Experts of a small language model: 12 layers, 2 picks a token.
Below are experts of layer 2 (counted from 0) of a mixture-of-experts language model. Rows are named router (the router's row for the expert), gate (a neuron's input weights, with its number), up (a neuron's input weights, with its number) and show model dimensions 288-383. Each number is 500 + 25 x the weight over its row's rms, rounded and kept within 0 to 999. Numbers have three digits each.
After each expert's rows: "gets" lists some tokens that make up at least twice as much of what it gets as of all text. This comes from a sample of Wikipedia text that the model never trained on. Tokens count by the router's weight.

# expert 1
router:506487509505520485497487486481501473510499523467479482481493486467512530470452514536513492508491443523470449493472529477494472515539501524466486493454464511525518520460483455519472458505468504492488540497504495514497480493515500476461528514528478508479502473508510536496500520487519502488
gate1:487467522475514517490544496488505501454509436449501497510484495543511510494501469467499483487516474542531506542505533508520528523556514458523509510496475477503484512524511495499506522502477517491482504452531535510540546512467480566459521522550522502473503486508479510501523522500522508533
up1:493488506532534521513496502514477465533573489524510507486497485502521470507488569516529490502503557475479502465506503475490473498477485520492463518508484528499494455571513496466454546512535486487477505528489479493482493515504473464518475457473519478491501471476470531505431495497503502558
gate2:476507503496535462514508517488506533506496511471462519499481546497517505496505497488514534496541458483509528498459478490446473526493481503523476495481501491507505439505527517545490535490469507506462491492477442516534551531498492472493514493512527507448498523520504446521534536479520492427
up2:502469477531492515505504470521525485496524475513526450487510429486512507496464520512492500477492487517487477488493518488480513487412481517509476511530519505506505508511506517484507504511475501528519488489506511493503487469465539546448481478493532516521543528478498473501516489482451481529
gate3:483468477462549511521491497528509530551520458488493458524451506506495503482572549492516499462494487523529514531514483474498535499499502485480505515517504492485520478501515519509465512508452480506478481519488512483520491489520463483469521469537478564467503514460543464488476524483481461504
up3:491512517550494501462518495496498456515530528467511503519508505499494510514454419545495486544487516517472456504475521526518503509450467479503475491456499549507506496513507453478528489482546504514475525479487516505495529484492519509535505508487516454495522485536464531535512490470514499520
gate4:494497512530459491493493515491507503472512481533508516516490515496485477442533444498525519491504510467527485501493458486520504494486498482500525469484499601505482509471475466510442519504539536483512519522442489501548515494521467497561502527511480476492477494507506497504441522501482464537
up4:512511499507439513470483460520494501510485495491517504487478537509503490531516500488465535522534479513536466481500514522497488509487464504534490497499472493518517525521555483475437504535541493474549455503497488505513502521525463502529495528514477472538451499504556504449488508570504522486
gate5:527475549529462483485494537469475504515501570482513532468455471479511512455472458486479506496501473530478531499510468543499524535448492470523517501538512490514483476506513506505446497553483488502491496505525505504501549472507485534485518505481539495521492533519554524503523500474507492477
up5:532437491509522460469556516504482550510485529523529506511503513505511495464504516478447493509532480518489489488511525499500523484481488463526505522508499449450479497515498518572500502488498503503475485469506495484464502476520478474493479475462486466520514513476542519445510492507509497478
gets: "S", "B", "L", "M", "H", "P"

# expert 2
router:505452512515542478505463459475538485533472498476498503515511488527520499513505546518520496539500430549510461508494508464522506491467501524477497498512523515511525462518529450512507506498485482490441526476490525476456493470537514506465482488530487543493486439514549507512501482505542504490
gate1:471512489510470489516495487502511522506510526524497562515543472496486519470501488508518463463481516546440505501494512495492506496532498487499532569561433528563491495503474494536506487422508464502520464512543523443449503522504530506495519476490482520499514581502492476496493490499502513518
up1:495510494523496516491528462485421448495507484525490501494488473510496551506484468499495497468497494501482491516502485511512526494522506528503511552527527454453510482510491503505520483526470516511510496477526498528489482510513484527505536524526513440527519492507524485524496517510510556508
gate2:514470524524492463563475514513498502514506487484485435525491524445500561496488505519482527495488494535490495556468491529520476481520495483499466466568488517477479492500495507502547535529508503452495475488499507535514467514529528500516498530493505492480543515550503478451515536465524530500
up2:486517515508482491500475520483508509560509435533506468487524498502556497524525508505522508540445504486494485475476502503513539481516503522505514517465492449488538539488478514500536526460516490536540527517482521491460505517477544459543529488485496499498479487505524478539499436472496503498
gate3:484515449519525521529460505526509469528468533457515477511470487527505492552510491449485501515516494545474449497466535472483488470490493485480497506490523514516487508521486507474479472444500484485446513435507546494457539509494446465463486517480515501564504494517542469465468504523466487519
up3:517542474491499491517510473510546533471489515473486492498531448485522495502505484502521540520505499506566513482508515467513526464504533554504516525519520495496499496478530511515487461489500509505515484516503525506520534513507481537487540515471503507521545517522484469496507474514446501484
gate4:491508508489503491506454533498514463480508515512496525483489502492538501472487489523518516503490506498509507498461548531480537494485470449479480481508473503496454571481494479515483439529498547483536462512480519495487526486520541501519494542487520492510464534544462518495526519516455549523
up4:510473487502527487450513449480464499502464501511481511532473541502493528477522488496486485490516543544516498434526494497453499495537484537523503519466525435490494495496493530516505534515493501485510494500541515515496510482470493566504533501534511521479540516490480500515485478527506481507
gate5:541539472491511513521484490485473516486531483503513505512531496470505493501490467462494514527486458487542482507521517486508505501490494488510494520486489557501543506482478530512502455547533511540486527495546453503541469510555518508529469506513501543514530495486515494470495497493501524530
up5:508488509447450471470529516559533512485484486518482512477489516465498523507500501507496456507504457499512512539469524507509507509495467459527476501525516487526501475452497515475526519474483480530513462514513496513456477468481482493536511477455518456487474453493490483512522521494461467489
gets: "o ", "a ", "i ", "e ", "an ", "y "

# expert 6
router:530502510542509501527467504486519457500500500513505491508549470494505461480505499543464503537490470509520500475491521470507461540511518531483508506459484501545542476530503512528502472493481496509522501460506496505510520492530530495484511551515499544493529456512539552524553516470511493521
gate1:476465455492537498511498451496538483544522466440511527483508475525488489512544529455484513496519536443454498502491460534507493520519495477479494501476519515490456483484489524475510536525540472469508476508537475546464490482533508508523512456485511502541511477452533510502536509503465511493
up1:503459493479463470486502496525506496517490537481510513462531518515539511487540528515524526503499470504487544505519502486537545524548505485501499530513464531535460529497522579446541468518518433511519462475527500489504502486512484497514460494484529503502517489479501539491484507535473466477
gate2:469524513511489487481456484478454522458498478488474488496465473509524475501487547519463479509477474507471484535543527533468499536489517516465464456535489496526484492530519509515491544529501508483504507524466484519468524529464488548513472534484467486530490446488548510506483496503493491482
up2:491530451471488478529489472496492552482483481514518572445512525502505487490488469553485509521498551466517485504526506514486534497476478458516491475524480516476477507537484477543473506475516492503478475447531475500483496445510469489528503460466458518484495508449487535493479526471515489461
gate3:517499514467477503481490471517485494461489483490515481483513480525497528482490470492555489518486484497528482539488525505488518512480498516492519463498503480488525529515463553534522470512508508493493534519523480455499507510438486559514473492487438481486479456508482542516495528502523505526
up3:507451501470552474488488541486540488472498465525460491520528482541507443511476474509539491546484466517489495512475481508522505504473471514496525444475499491485523533438467543497467515477575470516476489486454562497493528493495497525505536520463506453479489461507511493493511524518475508542
gate4:553484453482500489513473520517472504518478566505484493513513463496496512467468494524502490484478508562519515494502530451496515495534504482462506475459477522483455480513509503444550518507478461520485538477501524464533521524475470494482505526516514535499492493498472510545530508534490464519
up4:482503526503476483479510478505536466473508440516501487506517473484524485524516468495518503485479494474491482504490467543496474537494492517506482500523512490497538556493489528501538448510506472487531498488484484523481458462479542513545489522464513491498523514447522540441480512490492503519
gate5:508526531477486518485472552511478483494500509500499497502494490518516530519476449522507528476536488497508501474494462488495462500502480556496506489498483471529512464517516490527447542497511515528518552519521509513500505475539475526498512529472486477405511493507506494509504502501509529484
up5:513464457522468486479474524511505483491478516519520560505533505445486539476488539497498518485467572512485491480473476510504517529483490501499510466453498484522496462502506508482527532506518511488481515540533513512532493507511476512505498476558497437527484501516519523465477518481489454493
gets: "of ", " ", "0 ", "1 ", "2 ", "3 "

# expert 13
router:477480525498527448479494489479518478495480477499498524482485489481526481517467519498486503484463470546501481528523519458500506507480502539470503481452504497498518522515439462520489479504517480505509522471478503507493484508501534501448518520515475501500471499508533539538488529523504458516
gate1:485473506481507495516499507486513475496482514453489489541469480490503532463478499515502484522497489522484449525483465511455455531504470535476505525536473488518473505506530514496497503480549501489466527497533475490524512491462493461474516483480491471483464535465475495473488525528504518501
up1:526525477502474499466491520504502493491507512520452518484500483525481433522532494501486488514499504513521538491527510487483522487510521466471486491517544487529530518525522514488488480535502467512520504580456544470522509502493542458471492455537490519533544512473544548507519485517522495489
gate2:490509536532473463464526497515490535509489529520473552489456477456499523496485527504492500514536501493491460521536512456483499493511450506494498472465516495525499515541470522513482536518442531495482516498473478492483476520543483478481496501524517466481459525487550482527523513508508500448
up2:527479501483505536520475483480497527476473520535506559522474448486538513472485497493486532532506590499455496470426542530467506494525493496491500500504487490479493466517544505488514492517557507452510516488484541514483519467455487526497515481460491507476519496489497492557502509500549494532
gate3:477513528509472501471484453498473494498524470489467493494544477506461509511499470516502493476488503481532500503536446498501487467518564525506502433464469449522510517533497500479553495514526513524508520478467487498471505505520515506518501501505458450506512529480485459500440485455509515482
up3:504501515488495484520478533524502509469439485475477467501514486542501512464499539494534474497488504500529492500516503482453445446520515514495501465471506504475517531454530506543513490469483496473557490487506513487461491490525490512519496509469439478512505486470524463525447501493493508472
gate4:491469496500534495550519468525483525557510478488473536474479478502514532447518481479504487470484518473507486471505502480502502489496505498517479502505479550540536473491490463498512515475512488453498508519519515448466506490451481454494537511505505541464495454536517418497517527512536521490
up4:480493497490511514538508510506503526544507490491497520495493510521454487468522512443520513519500525527503486489495504505486508472496499496494456509464457507538551510504505462524537535475527493438507502544532529470497478531484507455506520493506520483498517470554496477510494524470506516497
gate5:504479482520530463495475480522491494511544514508532546485514511505504468514534467523521488495490498537515486495526507489504516519513491488544512518487461484459514502472473465498520493506503558413497457493495500524543474481489499513485485453480511551509506447470546522537485504498474540471
up5:519511488526505436493481519481536478505516514525496501502519547482482537568492507496486503453538463489519515510497464491495495534489459515498565489484514476478486497505480471486514496502482532473485534521448500531499504543516502494461507482524508517465510479478457489499539511487518520479
gets: "\n", ") ", "\n\n", "\" ", "es ", "% "

# expert 15
router:538427487551532482515471498494516473513442518498508503515498486517513484465474479486522477500519491494492465516506530459510518467502450512494530500514465541554536481530517476483484505505507506481508527449486521480531505486543526504463519493485439485478511455530518505506514514483512491490
gate1:515484517518503501498484487538495476514516499511462493515514437458467493490469491503491497467517494478508455530540519541501505486494454492482476558490515521497462497524488493497511442484561490539514516470482504514460480477521475486540462532477500459485505487515485478498480452479504499468
up1:563529540513502488518456485513555498485547521505498474488527499465511460542481476490511500526519511513532468534527503527528516484478464497515494574483512501471490497498499467490482500516517532486531470517540494530507492515492490476510475535489482502534511467538473482540461480476472477476
gate2:494517494500520468480467517568501511523536461503476475472555499494527502504528478474532470513465518495483525502535498467522511512500468530473542523512450523537450482525493481544506490517479485475489488549494528513539507511473507521468496491478510500496510510534531507501462485492522487504
up2:520533520482472536525543477507553483487523480545559476470462533510527513483465500514456474517476557490507493510525506512571535524507500508491494506521520531506461515540495498515479476482474523512458563532490478462501486490503505528455515522504494495481510501483509492499533470449529481498
gate3:489466518460485547517491481497453503474484487533489503482479450532521521487478445520521567535540485492458462498503521532528506471488518509483458496522520518487493490493532521488519466533511526506527507484478483517489509491500486516463487471481550479479528477513518457484533455514430471508
up3:478496507522503498514511513500485501503516483521519491509523456513493479478497480467500481479508529453510534500487463476487459538457461528491505458479510493484544484467480532521475496454469491504449535496474552535463441517480558519507515488553506513522486469515491501476489473479543495513
gate4:488485528478511547504547483479482487482494541508531515530517470482509517492525480457544536524439469453453504522505454521532483558507521536511475453492451522514493534487523497543489506533474498507475490493520489499521473501527526499506523508522528510508471527477502490493501475496518532505
up4:508496522511505464487503508544507481483492456523508470499484517502514543542492497515486506473502488491485497471506508484478466462533493505517513466490509508427519502475477481497506525484499520528523467515449483509501497470496504559482482492444511491516499533507557461510542449476547496469
gate5:516484480505508531532552530529479516489500551498502514539498487509513496516468499482495473519472439501496477511495509511568517480505529530538507504496508486502492535499514513554531471472484502493507512495512549486463456514448420500479504516486457500500512499450566490510546492473505509476
up5:507469480535496491539540441515509498456506520484511509472501455497545485527464490464486495516472477490504512501504451498525463506521519511522524493489480567496500505510512452508510525483481524481486506497509502511485515531495510470491505497479474455477488475445503493514515508496512502485
gets: "the ", "-", "The ", "a ", "s ", "his "

# expert 10
router:511489475519504466534480511466530463505497471490483488517511483509501484509464472474544497513457490517483495473478527454507492505515469510463543477499465490496524475553465470520495484487466513476525502463554491520506477521519535567481556540496500516510554469522533554501532538508510472523
gate1:482489484516474498504518522493501529474483510460455482524524506495553497442489459424491519507472485523478487546512494511519553528536473508507485486476529469520472546469505508503515529486498501533514520488492453490506516476537500474465509500553489495477477499520484491550520477495501506511
up1:499500518486507477483491507501476468504468476470523473513528515493544512473498496500512519472525516431502489496503494524523496533493495514492518547480563492505495530516501496515502538517473498441482524478548487526522512525484513503509502534508464539507567489503500568479511489511528482497
gate2:527500503493467509456484486523498513508486518480500524481489495514499529474517494477490490520494474504518462523524497507503473492529511514493497505448478489521487514540496500525499472504534504492493512483538496466531562479538490474501499536496488540502476501501513527502533459470552519512
up2:508490511502500499444504526486499436498505517522469509493492503499499508491489485482496473496488464512468499528510492483474517474545509492517509523489508535508499525477535532527496497526489507529478543493528478470532528470502505458538456549482506513470469522476457466473510435479532504499
gate3:566493508503449547521497493448493523499461457478477489537496500517497494532490543471499527502434468502475520487504474534481509473484484509495511509482494527513523489529557476552530483468485507470540447475511525456515499482437452461491485502525475482500511471485469510500470490498496458511
up3:533502549495487535502512488508465528474499500474443458498519511501500526502529551474506469457489516510507494493487472531502498511492474539496514526481479498521539520502530470510520503463447543474546484496513501469540532475471454530515501509540472464468492506496453430488497519511509507513
gate4:491474493484529522456508529501485485507518511491517516509494494499504523491502477505490477532496511504528468526504494521481498505517503520463495485535489483455509480496539527495508474534498514492471505516510503470542497468492472506497464500478475479514475504519485489506475481479493495480
up4:487524506524518542488456488512446485525519487526486484520507466446521513551492505483498470486480476514501466512496510507461503453507471520501500502463473493513475515489493495506495428512490535518490470489492508491517518509487477464510521515516510496500538498514471566460497474531478498492
gate5:473470512524519483478520519493497490531480469481473482486513462493521502530496541500521517530480487511495497477469480516514522515504515503540515461500453477474536504515497494503503499482516499534434487511492506487542469515533495520481514486462470538465527461521499459526525475564466488529
up5:491498498477497482517489465519524527558508490495485464511497498471480497503481485478502540517528478472526467492500486498522476464538438487491522516502459458495493473516483518501497477526509543482480517534500464539503499546499490501490519489515496491516566505514518538527510502497594546522
gets: "s", "e", "a", "es", "i", "o"

# expert 9
router:505517500500513485461464478479517485465495527485489525471477472493500511536503490514538514476517492516473498489555518482476474469489500491453526476483502484521500474536449457524491513504510540486544514477539495493505519505487530499472467501493536527485515446482534495498501490476489463455
gate1:484518512511502484533529473470527528479493479505518509452493495525529543504535499540489516488437494507506482504501517503486511450498500500538472520511553525506449480473495538504495473512501514479512495502529496534471474468519477515538477521517518504530485505458507541506544505489578512502
up1:469499481501539504491505487467509542480496517535491474439495515467515521509511528487494546485483520482537492536487486541491518478499490519604472562510509507545488517496538531481510488453524515448515490503508492511463483471488492499520505500492505503506469544507498503492531478508528485532
gate2:503530525470490472486494453482480488468464505537531525473478523469484448524459485492462493542462509513479466519493483534463481487473531561539472466474509510463480535524504505531518541524496498533526514538544505453491522470464510486485513484491482484541500509512522496492474497501536440487
up2:506477495489503490501491476487506511494498512514454500516530490513476504493481504491467474444527492515529525494521511464503505484524521508513497502495520507502449491510483487498490461525495482484501505522492519515495537495512490461514532480536492514529507477461482497500522486511537472477
gate3:509475497477517511518517496503499487512505487498480531463472501500557479512498496525528465486444494500521540497496482498528549480527469440501459484489528495516518482507536464468523489518501515491524496441476474489523491514555474494491494499486510497479517487522502503560524489506473505503
up3:511514530517515472485546486520509472495469471548491489514511527507483506514523517474485487532482509497522484482504462549475537481513485461544527521482514475503485477532499499490495469552512471506517538493498545514528514507524532493478495456490528517414523511482463514532500485508530541508
gate4:468516523488477472499506501526440496513540528474489512504522533516462507487496517457495474521528522470507521474477498513473501463498469498526527470481486486499494451541498479533503504501507519486550489514488563543486529478488514497525548457505460466538493494530524507484470503546518483498
up4:488520504483478502499456451505488536495513503495522537499506474501551500513485468536490526484486488498489530478505471460491461504493471490530493526506488503543501539428472493478454502489518505461539552526508511523501485524527511512472535480514503545458515546467470529530492508468521504513
gate5:497505495451494533513496487468476482490500476496500526489494520525502500490520508536516498515504521518465488497471510478506454524491462479514493517495486506505478450485521507483456485536486489484512485522527504462514507515495499451460516547529511530489513519472488523503506476492513489469
up5:452429462486465495501502510473521554493530506556460479543486477504499475529459488461498543481520538499516518469496487481449504528520505516532530498512476496546457507482497486496542467497506546464502519531453549431516461493510509536492489501472461525464477503454457501476500541482485521520
gets: ", ", "(", "in ", "at ", "on ", "from "

# expert 0
router:528481498484533443486499453495559463487469477489497527521529498506513504502488475489503469475424474492501519496502506476481474505528502499493499501507500511471464497514490497540512471524483529459489542476474489526512495509480490487482530551534490577476479466528520521506532489468531501522
gate1:467519510497533512461474500471528482482533512518502494500511507538498480469514516458471519515499496536505507483497508505533491550445468528498498518492500517447485484485427470492511499486501475463543507495526495454503453511446540504477476532516543541486569515488439484497472491527478492539
up1:423511523472525502535459513498507480502542510487484460511512525484512494457484502457477484495519470494533514479504468510497503512548479514524490551476514499439499505498434469478508521461471488514505504515541491446534507504492456470515480476515528568502566511477476508466464477499477512512
gate2:501491472496473523478523468492530510507486551436450546563477514494444507546484508493505484498480469503495530487492503453490517541517481487463497502481460478474525511470501491487495527506502525479472511551497463466491486526465530486529469457467503495490503492467526438486464512540504498540
up2:514511501530525536512515501469492493509532479500508519528502462514522487466494462486509535504523507461526534518503532501517505489531514513525499475464496472497519543514502497502536474496528476448493475495498495444519539528543473520516507523497521465485500500482512470518520486509507480485
gate3:536467511526506502460539518502473508487525505445495514477550531515483510521493518494492484467520459508523527444524519482485520507483492484505494516529521460484519536476501552496468490517475488506498480505480485547479496544519480515520537492461522549468479528517552548502504493510551532494
up3:504480526513513497500519480527478518495508494482524535487535501495486513503473496480461514507515482505516543480516480472458519531519494487485486513512523468512506544475497522474479511532504474531490489495480499509475495528517492501517568508480528518459518525515503557512508500523520500495
gate4:526509504475507498497508490542513452505485502493474505505476510563514494484519532503491514513504556525529481476510477533521509539534523506498506524489522541472534527477505546505545481516530487501479480495555521503524489485481507514497481507541502486490486508488466436469514455517451532546
up4:542488498472464492501490475560495471519518535534487487473507503525501520500513536524499524489474544481524478469483506514550498519549519486469521555488492506481512496431504533463545484521564503492476496511502493451484504516540480511522470477510487503470453493512503470513475474506469499529
gate5:532499494514480436545504455473486541464512529486525496470469492450517513492501475550529488492441488503465500511518500529479522482499507476514492464464490504443472471564533460489489517517513539501533498540501509472477482498508499451508525428480515525507489535516543499520464479504494541491
up5:483554494499487495469508517498487455480519482532487501492496492498494501522495545543475468500485522510507509463460463470467482500511477487462497476488471483518526517496488513505499475513499458477512535500528518466528507428522509538540486492507523491489498494472526478494520502548520487495
gets: "and ", "to ", ", ", "was ", "is ", "a "

# expert 12
router:504485444510499492514501460534539485503474568483499482482542487480472534517458496562475511548524464519485455504518478483538510484528499503464551452479522514525512453491486482532481516529481453488503521501520514470483475501545521512463544509455540447469492487491508532484498510528527488500
gate1:500475530521503519533514457473523528508505537485507522480495523491501491521508476474492450527505520477466527479501496477480521485520516499520472488504496481565526495498539495481504522517522477483509503480472536496450514483515479534486509454469488524491490500469493481481495496500472470498
up1:503501495529512520548522513520507506524521492481474474490504497482513465559488496510469502471523475484492492580505490552535532538561498471511533439526539516485466485500463452515497526532501524503515529481539481481519506499495478481519498515518542539517464472475464533491495448493457512562
gate2:506458483488504499507465504476471542501493465564482515489499452551517511470495544516508542480459570530463479479456484491468518506490487499508515463443468507511471512514446535522463501433484543480463475541532493474470492473458485493530502498521495498514517463503492482510543485511493469499
up2:502537510525499522478474476495482513469505441528523530482503440514512446515489504479464508514511521510504498474508479454488497532461519530500493470511476487480459471495476519567499538475520536474491498512525502500528535517547480499471486470554481484499492518511489493512504509494505518547
gate3:500525504473533500510516528491502470486439549492507514519505525484512477506533521479514467506458499508542476502550499484524495484472470443501537485537508496510495511514506468468495461458539478520521518448444453530484542498505489486525475476504498505469482568492469444455484524523483513536
up3:498511487522525503469492467545493507476491519502535463555490483506488505507532529508424528509516501496524490480518523497564464467462445497479478489518488512512425534472501487482469497480488498469549472502480451497504546478512529520567495464475463504505504507520501489505512540464523509527
gate4:528516466474541518471465509538531498507500521465481465518510524486471489528485473491542487499442534526517516468532544493476509489447530516499513507467520476479544486499483492516495493500478527474498486478580523506462464463482529497514506507495500479511513486504485507504496475482442509488
up4:489495485535468513512508512486501517487511506499521512482459487462495496450493538475510491502524507502521494565530491473494515512529509507523456479508527511465525489509527497470472489490469498516443461480488518492490524560476495494459511536501522492516506516519509527493493527517500526527
gate5:468531501504505444466506525473486432512490506503500499523513522496494479483512488457482521558532521496512506483485495506494540456535471501502523514414523501497534516508481491476528518519439481545456491490521480514510471523469457499494453445495503490502526486493517469516498481482517515489
up5:534496537478518497535488510512522541445509500496457517545508502527510524516555488531517485477490503518526475507483520524515459469465531447528532472540456454481490484519508534537446458472517510503526507554521470494495514519565537531518523512517467499476474508483494488499506499538462514473
gets: "ed ", "ing ", "for ", "with ", "es ", "ated "

# expert 11
router:490512492485528471514486492507473499483503495493506517504531495544525507483465517504546534524513494514462473468549538527520515498509501521488529511495516496535514451539505490519499457506497488456511501470467524520498515501469483549465552552493477503479510502486529511521531497484524496501
gate1:547474498540519484481474492528538514484465494490493484535516464532490502488486493466576509438513467493487512563524490548511522503506475446498522529530513493497525502458506538509555528549511457507505498517461508483527562528517546543514496496512455476484474500538530456469486509520496528497
up1:491457482483536517478479458504548494504504515502530495561534521513498511540506489533482471507502481484528520476495460453505532505537502513507480524467489474480511464539516467500493489460491465525509545479512552538496498509490556479523495508504547460484458513450541488488478504526531511546
gate2:519512453512509474518488469497538521532505452539522480537478488457511528496495463427500524529470504510477516537485523528481504489500516478498506462517506511557472500517495534518522539503489528489495503528518529514500471545477499473495483493532500522519519488535505554472509517547535535511
up2:538505435514508466513510458510527526564522467530516480522487452483502552505486438444523545523499491514491511530496531513489525482497511487509492468495513501543492484538501528519551533504514508495506473476526500499492493550492515515485474521531468516532519475527496561477520506537514498519
gate3:488495506491493560480494456509506520519478476479516495475515490453498491502503498476489531548523492516493478464502450522467489503484519497520503492487525517565494477476453501462483499457469522514497479541514457485572504546488484491538460533550524503435525489527515514468504541530497497502
up3:483535505482494540534501516505526535517486518510533465489521522499539512505507482510524502544550519505487545469530532484506518509484493522504496451473501488490542526496502509484532521516492502462500485504463459518518506469463515552482463546490432506513509534505490546504509486521453481468
gate4:505481479486525516536539470508478506500498551476510532463489478471503500492510491497535452513517497521459531508492498533507503523495520467472491518491533506509514504557514481496511467529507474522541474513545467531496517535471512470506479498512493518525521488537505537477500464482466493478
up4:510477466520564510516508512482478518491476527477497561462476466475494496513463485483538514522504530538493522518509512582502467504504567491527501458499495533529474508544502473446517510502522474512476482510462479472479545561487500476483470495479478517479475499515497515444549491502496433477
gate5:451537517501498509509531456463522468454488491543456512502541471511503513495529519498486494474463546508519517457498539518509497444467520472509521497501497485543538468514553494499498480526569516472454506499530500500492507492507529511450530482502483485506441537463541500553485483519505541513
up5:532485448468520482505496515522477508526456498475531459531480477521552515493447509519502497534520517491492526504506449463536515539537444502503502479505490530472485506493484496512509481459450483508506503447502552546500480495510440474505517493474491485484553498501509501473541497457529508470
gets: ".", ". ", "|", "'", "–", "1"

# expert 4
router:526487500524488468540513493502499479497498509470525490516507460520458539469507537523487513483510494484514473539497509510500502508558473515496496531504454527458520417465482497513470451458481525499501544500527526503488492466519524545499509494500498513468493469524502524525460486527544506513
gate1:472496461507467500475503469521483509486502491495488508521518493485433506471502521539538503495519487534505468487535500487489541523478514488499528484488493497474490535512499513465506507517531485486506502495535496519471511537485517498501490502512466506493515484540524512466513462498527499510
up1:492518458524467520488514487515494463534474476497443497525461489502448525474509507509519489474546500531501483566509498492520510503480521504483548472526527496492472517486487489480496482518509476461517511483481526522492531508490488481544526545536489492510486461545516488490492473485544492489
gate2:472502508490498512512476515497537519501482504457520468502550508447530500485492493455538494523492501498461501513488540496491478469497465474500500471458515520508449482463509490486501505486515511525476546501446466422459499479514477461465489490502476489525482519535510492532529475515501473507
up2:530482495512484484498513496451504532485508481503456519487474474545530480509499534533522486511518490522532503478484466512530527529518502526502501502484462489503523468527496510504508493478499485540537478524575493539519511530516514530562493488499507514490556502448509509505479467479490524528
gate3:494497463496511517472554455438556530460513508494499516489519524520452491506512530495491492526511455475526490443530500475484509506487509523476489527450507490521507460446498483471460475481505551508517466496510511484501428504505503499485507540497513517474493505483506551525432512528498517493
up3:528505482519505556504536540499486492511498507480453523534495471520434433537478511516447482526496485490518484434490517469486495554509508489524496494494513495486499523503504500513454497480491485477519494502474524521460517514512463500468524529505531531463510501495503513492505470516502493462
gate4:487499491476481484471495508511493499466503515469506499517490526465476529477510502439453532512513484507511479519505497470552499494540489483462515503474549541477410488529539517481494458496477530514485528529494533490481483522495501505495537495473521497528493469451500507515477509490504505496
up4:534480492525486450508510549500481472500458494548494510538478491509509500517502509531546470511448504475506492515476478458460492485499510524526519464481500463476506454444499516533457493505537495550529487508466461473553510514516492518483503456517526478487525514581502483488528493463490510484
gate5:468483510517473493483476490475499531480502502439506505494484481544503473496471518476482522542453474505524527492489452462498475490472535462531460525459499495516554468481479491501493509513476498437537559506487487512478473517487439521504512518510480504535501476496554511503474504504502490484
up5:490507481533525521499481532499528547510513466464534476525460440507553481513464489531492511519499538527494471466500453482543493499490490483526466492487498519485503478457480532500542499500521456501524542523481505500521436533478534508503497509496525534506538448468491483486559538490485491471
gets: "| ", "- ", "\n\n", ": ", "201", "200"